From a checkpoint of a small mixture-of-experts model trained on Wikipedia.
Size: 8 layers, width 128, vocabulary 6640, 29.9M parameters.
Experts: 64 experts in each of 7 layers, 160 SwiGLU neurons an expert, 2 picks a token, a sigmoid router.
Training: a variant of Muon for the experts, 238M tokens, 4983 steps.
Below are experts of layer 3 (counted from 0) of a mixture-of-experts language model. Rows are named router (the router's row for the expert), gate (a neuron's input weights, with its number), up (a neuron's input weights, with its number) and show model dimensions 0-127. Each number is 128 + 24 x the weight over its row's rms, rounded and kept within 0 to 255. Numbers have three digits each.
Before each expert's rows: "comes after" lists some tokens at least twice as common just before its tokens as in all text; "mostly gets" lists some tokens that are sent to it at least half of the time. This comes from a sample of Wikipedia text that the model never trained on. Tokens count by the router's weight.

# expert 33
comes after: " | ", "–", "0", ".", "; ", "1"
mostly gets: " | .", " | -", " | — | —", " | −", " | – | –", " | –"
router:130120085107156134143140151141120105117076095107176107194122104150130143119140123131102144117098112154139111106136128134156143161101116135102099128123119118150094111105095122119166142120134141119132165128108087089095089132118111121069137135101167123102143153127113175116097133137129103096125189134152072130130110175100148127159120110153102127117099179118104094153130115141123116136111
gate0:106124100135143123102127085149159107140105132120086124143117153105100152119129124157151120163128142152126141155147096104105104129113129175144029105113104147131127151148136137131140171135180147122126173127152121109139122142095131100097119116123114144099141181133084137137121082119138135151104153136131128160135102090169137095137143147124142121106125132144140192124103129115105096167088
up0:130144160088132131114131115177172120135126125127130101122122157100160173099127155148158141183108132154095114169076149128103104098109150128125119130165122153148101132103190154121131135087174112158138132142094158126156134136108094143158081129127122162140129161111116104077142127170076124119097136134122092140140120148165150170133129127117106126109144127118140165109147150154146146131118
gate1:151114100163118146109133115106114149082144147113152102126151111126130141069124108128142099128138152157137081140129142113076169104123151116072104150110119146121106133084144128132136158088095114130130122133113177121083150122098120149142157118104134096155111114140166174117151140148136101130124175126141102123138122108145149158148173144156156113154076105167127174118148085152140106131126
up1:117142159151124104130106151112136128134135125111106139116129094142168117174147133162160135134085140117084159116105139107125115154138117094173174108127169111121098120168125128132123116153187141167141173150089140145113169128179137163167129159091136182133163132120136077137149167146124143178115132135160124128099169122139107116118134156102129151120127119123152157152104123123136086140131
gate2:115110142114170126112097090162123105148141146107091095125148150109143156148150145140149150170141084096152120171151081159139116140132123129105123105130159139147094143157149101101137126137168151140097116131110144169133141115071162115120129149151150110115108119137080114112122147111153157147120124140081125142132133120125127094148061132115145097117089147154137136117153137117201083132123
up2:125152127103083156139160163114123127090145128147102109114146171128127150110137115139112114108162136116101180090126137104123135115136094123197135134121109118105175130159085156170116158115124091114163170116145140121097095130153106180133129126138149133154098143155134115130147143155141062110125172090137089118139133103144135150165155124160099155118124153121103148099143148140126123133163

# expert 8
comes after: " in the", " of the", " the", " to the", " on the", ", the"
mostly gets: " British", " European", " Spanish", " in the United States", " French", " Australian"
router:094128117126139111107166136117179113106113111107131135167109106106121138119144138134125108102123118201107101089131146131112117130086089119061084144135145069147095156103123118106138123128097142138101122136073115087112079134135111123089150148129138142137136172149130160121101124110154092136080130144143111126158125156092140128129108124152107154126121164098077096128123130140124118160115
gate0:090135138129094141124113122098141100176116120102128110143123080128115114164139144174058122133127150136152066147143131131140167116133098131109145139110144118117114105150163165166129125195140118130112139094147162123100112132097144115090127151123154134134120167150107103165110151124157116177155149099111109150148139106111161114128092093118155171152114104143094144135120128128158099137103
up0:122138132113119121061099132110115164141114086131104131108145134120117148130110127142066146165106103166141118069116110139135171121086134133081091118153153135109128108138116129168148120153119119112139106118176135080159121136122125119145142185123143164149098124145103129097110104148142120147143109121113152168164124133143105149109132113150062157129116093129110110111097091155125086115137
gate1:114158120106124098108138145133152157101134116138103165138142072093115097108116163138115110102103133139134134147117122127131134155067158099160128120090136138096146172119120178124126128114092122132098109147143135145081135152126164163160112081128138099123121097105136117126140159104143111127081145124143089136111130123110117117104108113094158065128106119109122054125164095093107109116119
up1:090121151146170150126090149134144110123114197119125159161119159149119147205109069119109168109116118120128139087109149117121114081134132144142182119137107115132117110132135119153140129111099142144145182158131097111101158117096140139190132103109106118156136130105099162110126087101123135151160156122095102139115130111134113158153157147154111146157156125140126135140111140141145116135108
gate2:117145136147157119136140082085124126098106138162131136089112079126149124109118143142116145115100168139123153098077152114135118159110101159149069146170139101142136104116129141129155098119120114137154106140097143095121122150181126087113080182110136086136136164140094142128103149126153148127114150107073089138143150115110124104125120145144119128126126138150098104076171112145116145158134
up2:112119123129148141155128120122153140120125169054108116136145173151100124156138123121126109139122076108121135156080159154152145157167136129118120145187106132115160126123111150149121134160107128124105127130117095152152115114092141154141147071102125140127155132127165101183154159110124121111138139099154138126142163149119186116175142121118134105119106097112128128179128118137116088072154

# expert 24
comes after: "\n", "\n\n", "3", "4", "- Died", "5"
mostly gets: ":", "°", "  -", ": The", " by:", "- The"
router:122157120116168131135148139126123134105133119119128124157184142111097131134155098138097118093085097159118111135144126105116099165115091130111120152110134118179093140083109140138160115156126113092128173136082117096099120132109140130086133100106141135120165153106105136115124115138140105093130157169145115139145114146064108110174083118117107181093122126144108087165126121164115109153109
gate0:142133101068141109137109169183138110132124103141145119115145161118119108127116125164108094144170112147109112142115136078116109140120148121125139123139159126134124160142108094088155121119088140150130135133121139072121103132108148172141107076133112139096168104125109166157111077121170078091155159131120105103137108142096130127146159146120088159091094139146131136126161130163152102115130
up0:114114116090149107085125154124109109140139153112140127132130146108137106106108120165138095146131180141147111139116108114145125126112155129149148142131126161113140137140120098080143092110115172192160143101113108094124128139133154163141146084103152130119118092144120132138109076136136086100189116142108125079160129136118151136168134141146098178074117135136141137157169118122177096103135
gate1:194136133116165118121119106116171159144148120111167105119182134138097106109095112142145169130110109133128125114110140133091124102135066113132118138120110144110146136132138135150080065140165119109130131109108148139107123162088106157112170129131173106139119159124155102092122129115087144123125156131114151111159173121101136143129119120147108182093146112133107095124160142134117139181102
up1:112152139131153146115103146158123141136135143139068095165080125131130080114130183078129114125137169156098131114126134095118129121127158126151134140127108087133110102156132131104117109142077151135097105152095114146133153071127084114142120160144138150133169145131148123178146155137132115144145099100139130127128105143115082130103057094117152135131115126110110121078151093133093128137116
gate2:148175118138119138162134129138118110148145160139126125110106129124098117114138136179108126161115109126068138140124107136147151161125092103132120136117115132157162153097113169128148156129092102088135105114055105092119131123076149121115111109139122160167141123108152139152130140149090104093127134098114131118136142131125098112130071134182096135139143147139150135172113175165106141157079
up2:093122135140142102134100177182114134151129137157157078118111150161167153094159180085083195104142105134149125143130116097134118135144130154121160130145146158161134097149146119105092113167078122145178084134092131145126138141140114144106105115111137143128096154106135128126108127104132118097118106112141123141135137136105126080114168098124128157157147149122127136155114138135135147183125

# expert 44
comes after: "\n", "0", "3", "4", "5", "6"
mostly gets: " |", " |  |", " |  |  |", "% |", "\" |", " |  |  |  |"
router:135133117125147131169158122120145124096112125120150131143117146119150159119151119133092128128101121142105104137110143093095089106115134163122095132134157132163112126140129133111157142097122129145091176162132120084104089139116092115112156115122145123132179167106089157100081133113134146084089175118136119136150092134067157118173129152150084123142133166122099113153127146137072105150097
gate0:137128148124109120129125105140120079148108122137185098129143116149142113124091085110145133136109115159088100121118171130091105119197105174128129131124143088142143104148164125126134122161141167103105156154109082117114118118076103143075153160135154123143125096158140103102143100148132141148133109109126118121112106101123135114170125152089139162121168122113116126106097147085164133104088
up0:123108159141110140168094133158191068143159138161153106128141108170111129105129119140141143147083132139148133090122122132096126125147084174139119139118122100140091133105131158099127153182164100135153122167169117100154145152090121145195156129132131121153102080110141124130124121120134151108159179146097145148116151104149109161142114134127118099127140128110132109091152134132161123130127
gate1:103132161131202087130156105108150133122100153100101163115156139136138147151117138107121101140128115120161129126113160137132093060103118123121080094132144129148134141107098106133139137132103108121109150179128120122155087142140098129118151165081181108118099143069119111149123088146147116137114140161157121101124106079142140110135096132119110145128136094102112138148140115127105106134183
up1:135112131106142120137093097120120123100159186177123110132098145094136125106111098078112125118083119100120167127121126108150171098102131129125144124136106125123106141149121139127108108140109158104156114127125143153085136149117106115144132139141109098095133119115109152113137132095156133090117158127186129113189154120145081164078109128075133064110110132129146140094107136121137118074111
gate2:128131123097084131103177073109117110116122113098117117115104147151117107150110133154179121123107134111135097121129170128130116105139116164136088184176103103134142127097157146123103104118152138127121132145155107153152143094074138156116131158141153152138144126135135111117092135120152115115132157165082168143133116109133129101146169082128142124072162095117135162147116112131151158183110
up2:129155160095105134106121150143116119096111153104138145123168119138076122092122139179101123132146117095147171158147113104102117116159118097117128176159129140131128162105142149101131112101128158114098165116135092133203110118104166110113132157108154106151126125155151100118141093132183138136123092132135111091100169122066166126135107127135152144125139138157142100118102126130102102136154

# expert 30
comes after: ".", "\n\n", ",", "In", " In", "6"
mostly gets: " In ", " before", "In ", " when", " during", " as"
router:116149071148172116107134148099119113130121086122161116156134120159143136139143112164125091127092108150115121122149156139150116154119103092073103158095180127174109151103129133091174143154147116099123158134101126106094135141110112123096135147131137116120151138173117144125079141128147135099066167146173110155146141131121135087157109150126103128132147124110076113138143118136092114131139
gate0:132171149099125173162112146134155108135136111128146128131128134145085153149120112159147107114115070122140127094145193115129147168104165119123128108137140127144109138155102139105154177172123138154042096145141109100114121162138114088150122152128112092174115131139108131150136121172134108138095158176089115129135120098109131113113134133114138136145132117131102098165117139168098117135118
up0:162129119090104136130105127165128119197128142125119099138119125128132145154144167155118152132134147118183106112139138154109136139147153132127154130141115166146113149179134148123092131134122129115090117130155159100162159187125106109164168097104139097127126157128066133132162121147129113141159091181073094088103145118128120118111111130119177163109169134132127111123102115144110122141138
gate1:172122137084142156112110163120121098146073149120114139132109133124130156148111124184106137147159144094101137150119108159054132129134100141098095148106142123142111158076119125120117116122162127146112128127087121093147099150138113074093145130119143114116134140153149123133120084139149156114159171125192118137124177153103094149108128122133130138105148137119134170129155108132082149152121
up1:171141135086128113108099143137119144128124135136114150092141103119096097130114086090105101126094120119156120138097137152118108127142174127085088167102135152104075127097122133130155162162135096160145112135136156107102101152136105100152138117130107138119176158126125140092131141111159127119153152129162115139106117120132107122133122153160140114132107090070127205113138066106150134145115
gate2:145124129100121184088150129126160133132127120147155113156121112080148183110122100158171124151126108115119111097120166104117123125173156116126098119146167146139124170192153131125125121125145081170121124134141130101131169110136092136094139143114120095074123074166138123144100118147143133118128109083153152128122152102115122143134139125111142153128125140125139121131137096143102102197093
up2:072125106145132099126139134081137145123117115143126147162136128110114116136084138159104156092126122106157114152093102116165140182114138121150165097111069133093133137157126178123160142140183139101101123107087159103134095133156109124134142170109127153127086138093114131113164102131116097151121118155127128119076159144134138133146120119126121138155124121158115115129136198097158127136157

# expert 26
comes after: " | ", " ", "| ", "; ", ") | ", " ("
mostly gets: "27", "18", "24", "22", "14", "25"
router:120160098137128143130154172121135134091110076119142140150124113113152139127142083131118120149102129149114096083127163146111082114106127138089095114106130123186128152091113130099130122124141156120112163141129097087124128127114120100064140162117155138151148164112093160097112161100145098112115167113104123119124115189111140112157130120108096126128118162126119079123109095152127089161105
gate0:137155129134166175148135081155120130146086119133118129161122157146118103145120141155166098115079179103130138115156119105147120154107119082119171140156121120142144111116145138151090138131137152145124128154091137157114133148143184101106112148181149145120149113093112103098109117119103142152114135115149130104128176130066135149122156096147123178121147168136121105148108112143110137078148
up0:132090124124128129108138187116121167132134129126171136123120135150147149146102138173136143106121064150114127163089140143125139144144118149127094126105139133099180150205173101144131151125125134130090156090168145168158162144106126102093147124100122107102097119157115124115167118124098078156123096125121138133116133137121151112103143113121181124094119126156136104108135166126144114144098
gate1:159116118134084100135084091126147093131111164129139096175125114105118141133179156123100124145141116129125111136102076176122113130159146136118148102116155130124066131131134104134125153176155100150109130156165126119138161133142135125165144115092098156116117120126098130127120107140168128111105097109164123115107139104096150125128091123097123173121138087168118137108140125108133048140097
up1:165161125129157193111140152117129104151112108191157122110151142163130181109115091111080151119103162126116118146151116139130129138139135121140129136103100107130112168105141102140071127100106132119147147078122141172130143170120120103122094146104147104153168136121125159149154108113130131157120195144149137102125172172130135117087138120157134102139103138144157115115147137150100136124137
gate2:177134099124180130137178144196128140176106126129137130145133098092107087135134150114144132148149148090149116109113129160167089172126126136157108120095142129140137147115127109134142110129128176132161106118092055101159093140135133134121103130100164125110107168125184148088117136126114133105134110100140102146125128146099124124124136113126140156160127186129125124101119138097150145142109
up2:158117158154116105095091136122143152130114153110130146142151128122113150139156143117125127136116114136146153117122122135164170138106098134140118149112150128151136152096160143123089134095078087137140097130173086069113118091121105137133118191115162133128125131136175129101147135155165121133117132103101151156149163108123118113097087152098090099086141116163134136123128155095199150141104

# expert 37
comes after: ".", " | ", "°", ",", "′", "1"
mostly gets: "00", " UTC+", "55", " lb", "66", "56"
router:142173101125143121156153183094112088124113119117166160148127116137137114123146090136105097112079115124147082116095156138133107128095109160107128151120147113148104142127090146118131141118133169098125121135112078121111111125124136156084144145099134136142150154119073181130108132113147100118116190151135074133143102161107140136172129145147102123086124163146090098148133151151122113147125
gate0:062077111145137128157189135124104100142177119143105109094140143119146087155128167122131137164131150064108127129139138091148143092124109139100136155096120120120139138097076148137105116151127139175121107112165095133093152120100138119093140165110141168138105103114107147124125151132164113113072165112133102156152125134135129137108124121131123125105124170145119103108122108119165116157137
up0:160125134127134147137110144149155126097135131142134108143131127158138127069142117154118142113123128158148174116091142172087122180147105119157136117119172117113137115124150123169135164097114122108111167176097138129090100093137086144159132076111119117153147165125165089172148080109148135158132118102130137128121118133153137086107144138126131112115114106126155176132152103147109103166080
gate1:124153085141133084109128134125130112117113104125100160119105102124157133132104150129090106130105115151149153109115121124122053125101134111137129118155122130120103155170086115116112110128155133136126114091129137128135133162098108148135146122075136141170168153128126179126147084088168116145107139131166122139128129142103155080163080116110092126137163132170113081117155160089111091127158
up1:176154083156147080145110141126109113143123138105135128139123101137176123116087153101123147134131088125139105158113119165100121122151145115116169164142086108116138163142124154170143165110128137100149125153146136057125116100176101104076125146081132136153117136154167117097152073128130102165149139119136113122111101158130131129165111129093119123116117141108119127132144173125111098135154
gate2:119129136172095139151110156182105131126108118128084130182143098158125107100115136108118117132146139115136124108134137124131118169120120126098094103086123150120142159111129123125197126132124162138142109091107149101123115140159121111156144095105096132128075132129093137160155102114131150122155102156124126105143122164134132092147085150110158098155112164119107116162175174167114117073131
up2:115120092158106109163167144127129135151132177112071194119133142166106148129117106103127118127126177139134134121146142118138182111101123125087120117135149175121136134123098095147183160121136147109116114102101125132144159154124108132097096134110084148128112129120098123163119128123098106120127175153120126149138096187144141111158105154156153066131116162126105093132120127137129133096130

# expert 40
comes after: " |", ")", "\n", " |  |", "==", "==="
mostly gets: "\n", "| ", "    ", "- Full", "| October ", " UTC"
router:125150124111102123116172161092124081090144126142145098105153151113162109080122117134142083127086141167116118095149154127154112146101119140082123105132124096155124134122103185109129142125094161124113128129111114130120083109093082112133142128098144103143144152143109167118114150136119143141089134122166087120127125150108106112129118107112121122101133135074064094191132125134094121137136
gate0:120161153148144130136114130101154151112186140118118105121140133090137101153091137109147125138097143133111113198150157115138115135132115131123130125092137104185127124084122154113146156151109159106138123133137098092108111123097112098106130129129136134127108134127070151077130177111173140128169130127141081130081133145113118149119108117093101184094124189107117151132158133140143143103132
up0:109168170157102120131130171101158136080134147162120089105134150101163106129080125104179149138087134125112115137180140149160119156126122121077123111095133141156142139125142176098145127147138157105134102158127135103139113128088120109090125138125142123131147157167130151095152154095159127122123145150130083113097130116103128156114133131107093146121131183117119179143162159119124102117106
gate1:102116138212071114156117131115137102112157120157138138119133129096146156075141148135095161150139121158094156148095089137131147104111126125134144126089148123147140140143104132063098122099149128157156123135092125098135140150123142165107115147113145135144155125076122113121122120134126105110137121153141089116161084124164129085119164104188162144136131128144145110117168095134137140129128
up1:135121163146119144128123085121150112127147117158132106091122139158095181132131151113155121135134081113148123149112104135120126146114176138139150113109158110165105146128111136146104140128134123141115136098095164093140099118128155121154077123123123096144166145163065143115159148109155165097142144132119099087128140151141107109116100135122133167084105200138067139105168117130101112149125
gate2:142110125173116136122122148118119104085131067112169138137165118149153123132085132114162125121108134092072119129140146104100121103128151102086125110179124122105129104150133139144128111116156155140115123142192160145154120117155108099128176087131119094121090152157142121162122105167134149099140121163095102150122135126114160108094117144120103126161117107116128079143106089159113091153123
up2:111128145113133109137126113148141155077110143146156159143155141136152113112162111154122146164144143127119135166123126093119108124121119074101103147213081146099136175139133157150158134148120134114113071129116177123140107118112109126155123117115135107132103166100168146159115119129136111112082112122139158161122126116120180124133166149144134140128165155096098105152157107115120125184144

# expert 19
comes after: "\n\n", "==", " |", "===", "|", " | P"
mostly gets: "|---|---|---|---", "andidate | Votes |", " % | ±% |", " | Title", "| Year", " career=="
router:118134125075123156126146168130136109143114056122154119151120152158131138107125105167116132105118091146110096118127151126132119145126087137106079126113161094194110141122147158105165119140147141132107164147116099119122097122117120148093142110104135115134128170148098179117101146122124102103139126150128103161153124143115154109154072103155104129116116134086057103133125115107101108146130
gate0:165154091126160124129122092096098113108109140088121105096131124113158147123103090141124106130130081135086092115139076061147118150174090112139116108127120091149125098091188115132149130127108187135104144138132103108134139108111127178078109139132105152110118119115094153095095150106122121137144155111089084135116146126143146154137127113135117119123111147140116118107123152110139097124097
up0:124152124147107139116085119124149084097136139127120108114128122157162152132139139167137112119136110132106125129097146137148145104192089173112092117101131107121105129115156147090117162146126120140150061100122105132175147105106102089112133085098116112059148140130101131101137105172118133109128120130133171100150123136142153164129159124146115163146141132131119143115132089148118068153093
gate1:085132103079144141141139138128113140136114098153141100126160151090132148103111095174155120104121101108136144161105197106127112122101137098161101115127142158144140176131133152088134140157155160092082158123129102125149101125110111133119151112096154132124144115120136133126113120135100108143154117157167144141126179149108127086173070157116133103101116140100149084136112151141137138096160
up1:080123143081118132127129130116090095147168113146139100123132122162125111107132105169131153123129128121123135116102086120154102114096109115140125118105149145115137125129169095176137116161102128178101147159091104168158118082132176123114133115119125125129099110166112127136130103138154115157115157185153174184122110114134114120129104146131152116122144138080098088176094167109127136137104
gate2:147173101092137159135108148101120131118109086113143136139137155120137132145098139130188108123140085153143155186129140137154145170145057116115089126143121145170114151101128135123115109117100093145166133127116129152107100109122083122066143118149108095124131173144147126122122162142142106118157109116161111070134120117092165114134115150147138097111152155117134113147151092120127111128097
up2:177194154075095161135119122100122110077125090127169149124164144156151146168095132106146140114142113123138127134100135119134151122124116153152117155139167096169125148099141127143135146129104124125142148149098128164114130119136109115085174141126102133138092160135098103138095139109115084121122126165086096125127103138139155122143106138142133148113172120118104145168187111099148095110109

# expert 20
comes after: "\n", "-", " |", "|", "2", "|  |"
mostly gets: "| Party", "| Total", "- Genus", "- Location", "- Species", "|  | Conservative"
router:130159088106139146134132141116128101151131098106142104137120156138112136124151123145104094129081091172128088089128134113133109133128060150093126127153148086156104109104094146102129104116127162105090153142110140107136080119119099129063124165114137116128134161125112139108104146109139103100099142144129095132126154148067173101159135137175119147105115135122071112139147108136106133145113
gate0:103140125147149141143107101154111083101156160103154125164107170143119136112166105128111123121144140130110115118096135070171148120142109134119158069133170135161094116096136158108143162076140084135129129161120115131161144097108076131097138150123178153133115149121123145137102086123128154117107134166147128142103128118109128148124151131163120151144150134119113114092086139113147134064111
up0:133122065128116118117138149114154117134100113133111138053158116124139123119125140152150170154181115106125137111132114105106092161112145129139117139138121147134153123104105115132085113115109139097117173140090150097085119141132151138122122090168143160095127086085129158111193107119143128128147122118135153124137067122137105094126113138130129142126120203115109140155155144120108173126122
gate1:111130096066101132106107142099136111163137146105131136148153165152142118145120161118087093117085103128120091114172122122102113101121107176102155110193160101157148130109115135155128125098147115103111163126155119139143108155111150161093140181099148111150100129162124095117153125079115105134070126082104137122145136127111128090151107119097140138117111132130122138158152106112144145128136
up1:140128125183122145139133145142115159118081146114116132108108108116114129131150109143152116136127175096145109179087181111110142122101173114133097111110104125112099124133153125074149154152126136134183136103100112116057121115124126093123137088192102139149137127129143104135126129144139164111136128154185109153135113096088121150099111105178118123133142096112131141096104146126105111127137
gate2:109116095106145147120138138153133114163121117109163139120102137131124146096131099121099111114122051116116120143146132165133124125172142129102165086130109120149120142133149140163129103138068177094164184054076161117105103121135151071119132163135114098110108136104118149112096160154116096091161119118111120152127116133112139121144110085143120152120135136130125124142115125135146144093110
up2:084122128146148133124118106114122123130107124127154109142100148127117196112174170100074139097150128151123115147134135149156114104142153163124116099126139151122088115097090131124171141151091185109120133105083132117137142111184103138128143126149147103096110149099153149127093152171155077105113101142142158108126126135117164118120172130146121124096119134153111086125099084123126159137128

# expert 23
comes after: " was", " is", " were", " are", "ly", " to be"
mostly gets: " was not", " occur", " been", " was born", " is not", " as well"
router:117167106123120130141155151124122109098103129099169148137136121135116105113156058159143080122100113147098116104112147098092130126123112149073093130128132138156101119136105142108122087138125141148132159151106094117111122136101102114090150106106135131126177136152102152128115161126140119093089135153180119115146146150124167118154127135142130128103087183107133118139196089123149101159109
gate0:122131095132146104133117106130117149130114094104126125104113170125163094125146111121150149102132157111126190111114164131101088141133064078185128117095149156095099093151102099113118099112119162147148118119129170131119121119071097174109136110168124098095139137142150107142122142114108166111128134105149091126113134151140111169150099125124113159150129176115114098123158115116112155124129
up0:103111136093142060083129093100118135170150117128124115128128134115143165109107114088130133127133135132155089086155087129125083144155177126138120154130119145151129153163110096111115166129140114145124122110151137154174154099146123130162181149121169125104091111135126172079132132126150108141109075146147148172135117123149126129136166118102096117131100115112095125165118117116132146084137
gate1:095166098130131138130170129123166095111108145107164161138140144142103167168113091145115132087165104130109133129124130109117133128132134149094108055156126105123087139152080149133157132115140120175144174125094146156125117106139103144106079136143124141152145102125105137135144106124137125103135128178116128104143083156135175121126121066148123139090125164148122102133161137142168128147144
up1:110161151129120125136146102117176159127114104101148142123124128166087142138129101135109127067119081134163092123151136092103126125123099139105126032176133094129139128125096177125136147136134100141120122080125136089117103096135114106134089124152106137143175161149127120130148121143132132111126112173105135123136103135162147110114115118148110095115107158136111141163167121140163089144114
gate2:124146143116128141160139122157086141117073064119152122141100101140169104089135099097136153135106113119107117098123135175092117151102126093115128135091125179114154113135112139113155102126115112099112142163106111124115142130089064129131152100154139121136115156149131097092125115064140138104185124136157139154109098128133122124107129165099154147113108115105165158126143119152096122106117
up2:085104145153138131106109160136122132123102111122098111079091101114112156133115190092130131082136114142120148106100113118186138112136118091119117103115108124151114124103077138150159110113139121103116095149142166128098102168123168092154092175136139115160128125107130127142186141111176157103127157154116134139126120113079120124097118147113125164129153110117111095107134084147104141129133

# expert 28
comes after: " to", " and", " would", " also", " He", " he"
mostly gets: " took", " using", " led", " received", " worked", " joined"
router:136128111115122094165129172128134104121109077144136128139102117111131144087176097109095143098088100142079129126129174128127126130108074149098097118112118112160109136097114137122105120153144133122104141135097140110136114146102109137109113116107138115093150137136107171129099139082166128096117158163186107136131147137104114074138103103087105148085085153137109109148148102145116090145124
gate0:113164100129140095122131134158163094110079139156139148117176132168112144121117166103113109131118078110134170132134145165115136107153109144053139095107097150129139117160130104124095138133152095134114133102109135148122150098112113126106118149113139106112135127148136161116102143120128154175127140100170135130173140098117129110116154093117119158085173185122096103137127106127093118168113
up0:122143132154104094111093109114126141110122104124120164109168100129153111118102159150128096153111072114147063132158148131103152130157135112153118126148141044141165110110137114144131104122120134078124143104136157164086112122087134107174115169104091106165107112137089133103127123096168117117089139101112113140140136150139135139078152134165151133130115142143152105128129120105118109138129
gate1:058118154157093117157134121105105142109132178167113147138102127125094161113119109093127125080113151102147125139120140092160130126107139111117142092132160107150115154116143106165161097135144129146147125114120133138184100130142106157141117089131142131152139147100088138142105129105158159134118180120133106151184145157087134151111136179157140171158122100146134153149129160131099105134129
up1:113132139115141142121120151131155100120135162145133128104157157137194170132154151163110146145120123141155123090098127146130120124159113109117137142108056176128156116141111142093117135124131113117117125174143132176138127126140133112138088139115125118129099147122166118106123153131097120155126137118085127120113111123123119191081108126131168082146130116137094178159105107194170099158142
gate2:124159125120132108145158128118156108087114065120155133119173123119111099155178127121107119104119153098115065114126125134121113084122168104118144105121123137145083131126084117135140167152109140127131088166078135126150141106101133147143083102157151115106127114123135119162112110088116145128148160107135123129139171134128144105116156091096126129081130115105163103107177116177126124141167
up2:166136145123125097142111109113176126115119090129114109134114074151113191164127132147115116156104150097119124121115142158163138132142154133114128160125131089113115135076096175133110163161104156138118118101095153097094149165127140156132132121134159174131118136130081112111099089143073136104125115129112109147159122143091144155130107100101169146114079121103167152108125120119138113101143

# expert 4
comes after: "0", "3", "1", "4", "6", "5"
mostly gets: " | ", ") | ", " |  | ", "; ", "% | ", " |  |  | "
router:149175130093140160133158183088149113134112094130136137125128105134120115090132057165135139128107096172142129126104160116127101124107123120139136132133127096149071130098109127121125112100128115150119158134128113082115099119139138131067121120104182142126128142130087153115071144130122136122094139119119091134129099157106130081145120113150107159109097145144089096165146135151103142115090
gate0:146137113112165153160156109138083124113126154151115119126168132161124122112146081183140122124139139161116161110173112090164119132123133166142113119142186137165195121066103158091135120117092110123116156120121111116131110142130098131123160145112133135102127156121125129108109108159107123155115141097152114179080113099140126151118132109144128153114151153157151115101102142107084122092112
up0:130177074138142144124135142141070135089104126140111144125158168120105118071163124169133144131123121131137174101153112099188116079085140150149152077134141117115165095104107127096149155104103125141128181145109099122165102147150159111142138093161132107105134141133120133114147129119122128141148142126127125122105169149110134149094134126145151151145118159123171110116083139094122124135122
gate1:134129122104164120121131069152157121108137106154130133177146158089142121120111132131136107154079100146095098136129115105158160164123137150140155112092121132136114132117101137144182126171112083151138114131181105135143155125170123121135135161105170128130151178096098122101085135140087125095089143156113110157113123147161110135138083122119134142111173129130118139092094164127150133103130
up1:166134117098137121105132068136164135133117061129123128140100130108130136136122114156134146147085097156108130147107124131141175157132137119133130108086114129131117147118082118144167146163100092156131128120150115123141165160146141094128125137091163144133163165129115160090118157092115118072108133157127159157139164149141132140142071120150152132110188140131109126138082163141131143095119
gate2:127186114130158164115150154113103139148110106148148116107176190140110177152131099128116113096129112142114175127168149113101056119153138155154141094162175110117085130118140137090139117095119093105133143145161164131151135134136137157106111103147151152144135135138121129131123129137142159128126139134148126137126144170114104132157091145107098176151109130092170120132140130155087141117154
up2:094145096151206126125134137157116148185121109137155135123186171106096148107134093118124107118134114182105136118106124103095101107120101131137129120158128129151133088151127162154120131105125105140145158158124119136115127128177136166169093126136158134163121146113141145139110140129129157116137177149129167166111167113142150103124080138119110185131087120145148123164140129114103139117143

# expert 11
comes after: " the", " The", " a", "'s", " of the", ", the"
mostly gets: " f", "-f", " of f", " the f", " and f", ", f"
router:105149115120131125132146127120142105109114125124117134181152117170140114117153113149093100147104092137115090115118147114105143130092111149119143141127124087141122160095100140101158135127134141132082131148066102116076125162134076109112121131112166144124157162164105157120096140113163121126089114166129091131125150156095122112151138130118109127099093138123099077180188141149121119150086
gate0:150094102138124163141206103142124140124141122146148115144200092140184118101154088137131137148122131159082129105105154083158141125146111138172121114116143115096134139130119135121150104131137148135089129094137105161091113138161124094114157151148127163117167162137144138140119111128150088122156120166123109161095124115139133092101119176108110118146113128150082125151153137100130143147123
up0:155146070135098154071107102118106135132123190112136080118117109141168112134100126143113135148095140132118082126108170090147137123109141122139176126114161128134124139124154139132123114153107146145130105107136125060103088137129084102119094100108129140114111140193145154146109101134131116133131099112176105120166125081122143111137103130123150141154101133104109126116161109124131170159131
gate1:117096086136107126113124123070124114140110127148099114175127146152135124067136073147150147141114115130105078155174143124133147104119096161152156140107147108104148178097107146069121112119117146147137117150155115120135144122172118153142105100149113154118103165159095102122133116178147142114107128145130105117090112135126084127124100148102151114131115152126128136128170151130109075147095
up1:115141190111121082110119158118151110129098126157159136135149078154092136087124103126142114150170174148120100108118169143113124127177153122090122149129091113137118101169131145123124123146175111132114168072094127121124137157103156079104112101121148112083127112143122122115114123080137167138113113150121138091183127104127096112142101139104148142128109120128160129100129139152137104144114
gate2:080158151127150129140142126077127142139129160113103128133138087156129134088124081096157094142111117124134137088105097126124109088101104130147113150137134109144156133134136124122138140126085131123103133123125148133153143143105116136089122132094163135122122128135075136117162134126132111081095098113175129116075134177199144076130142127101156120148120112107106152115196107125117131092147
up2:125136121129104119175102116118104146112123149153131134138118143060110139137123108156110086101123096123140141105136110154077105157146104139157102135096099115093107123136151097122047118112126169085111143118115156138129118121169150146132131156104151119136123102096111130144114125164084142164108115119126070124122177156137149126136161145121099162087127103142176109119109119115116121104162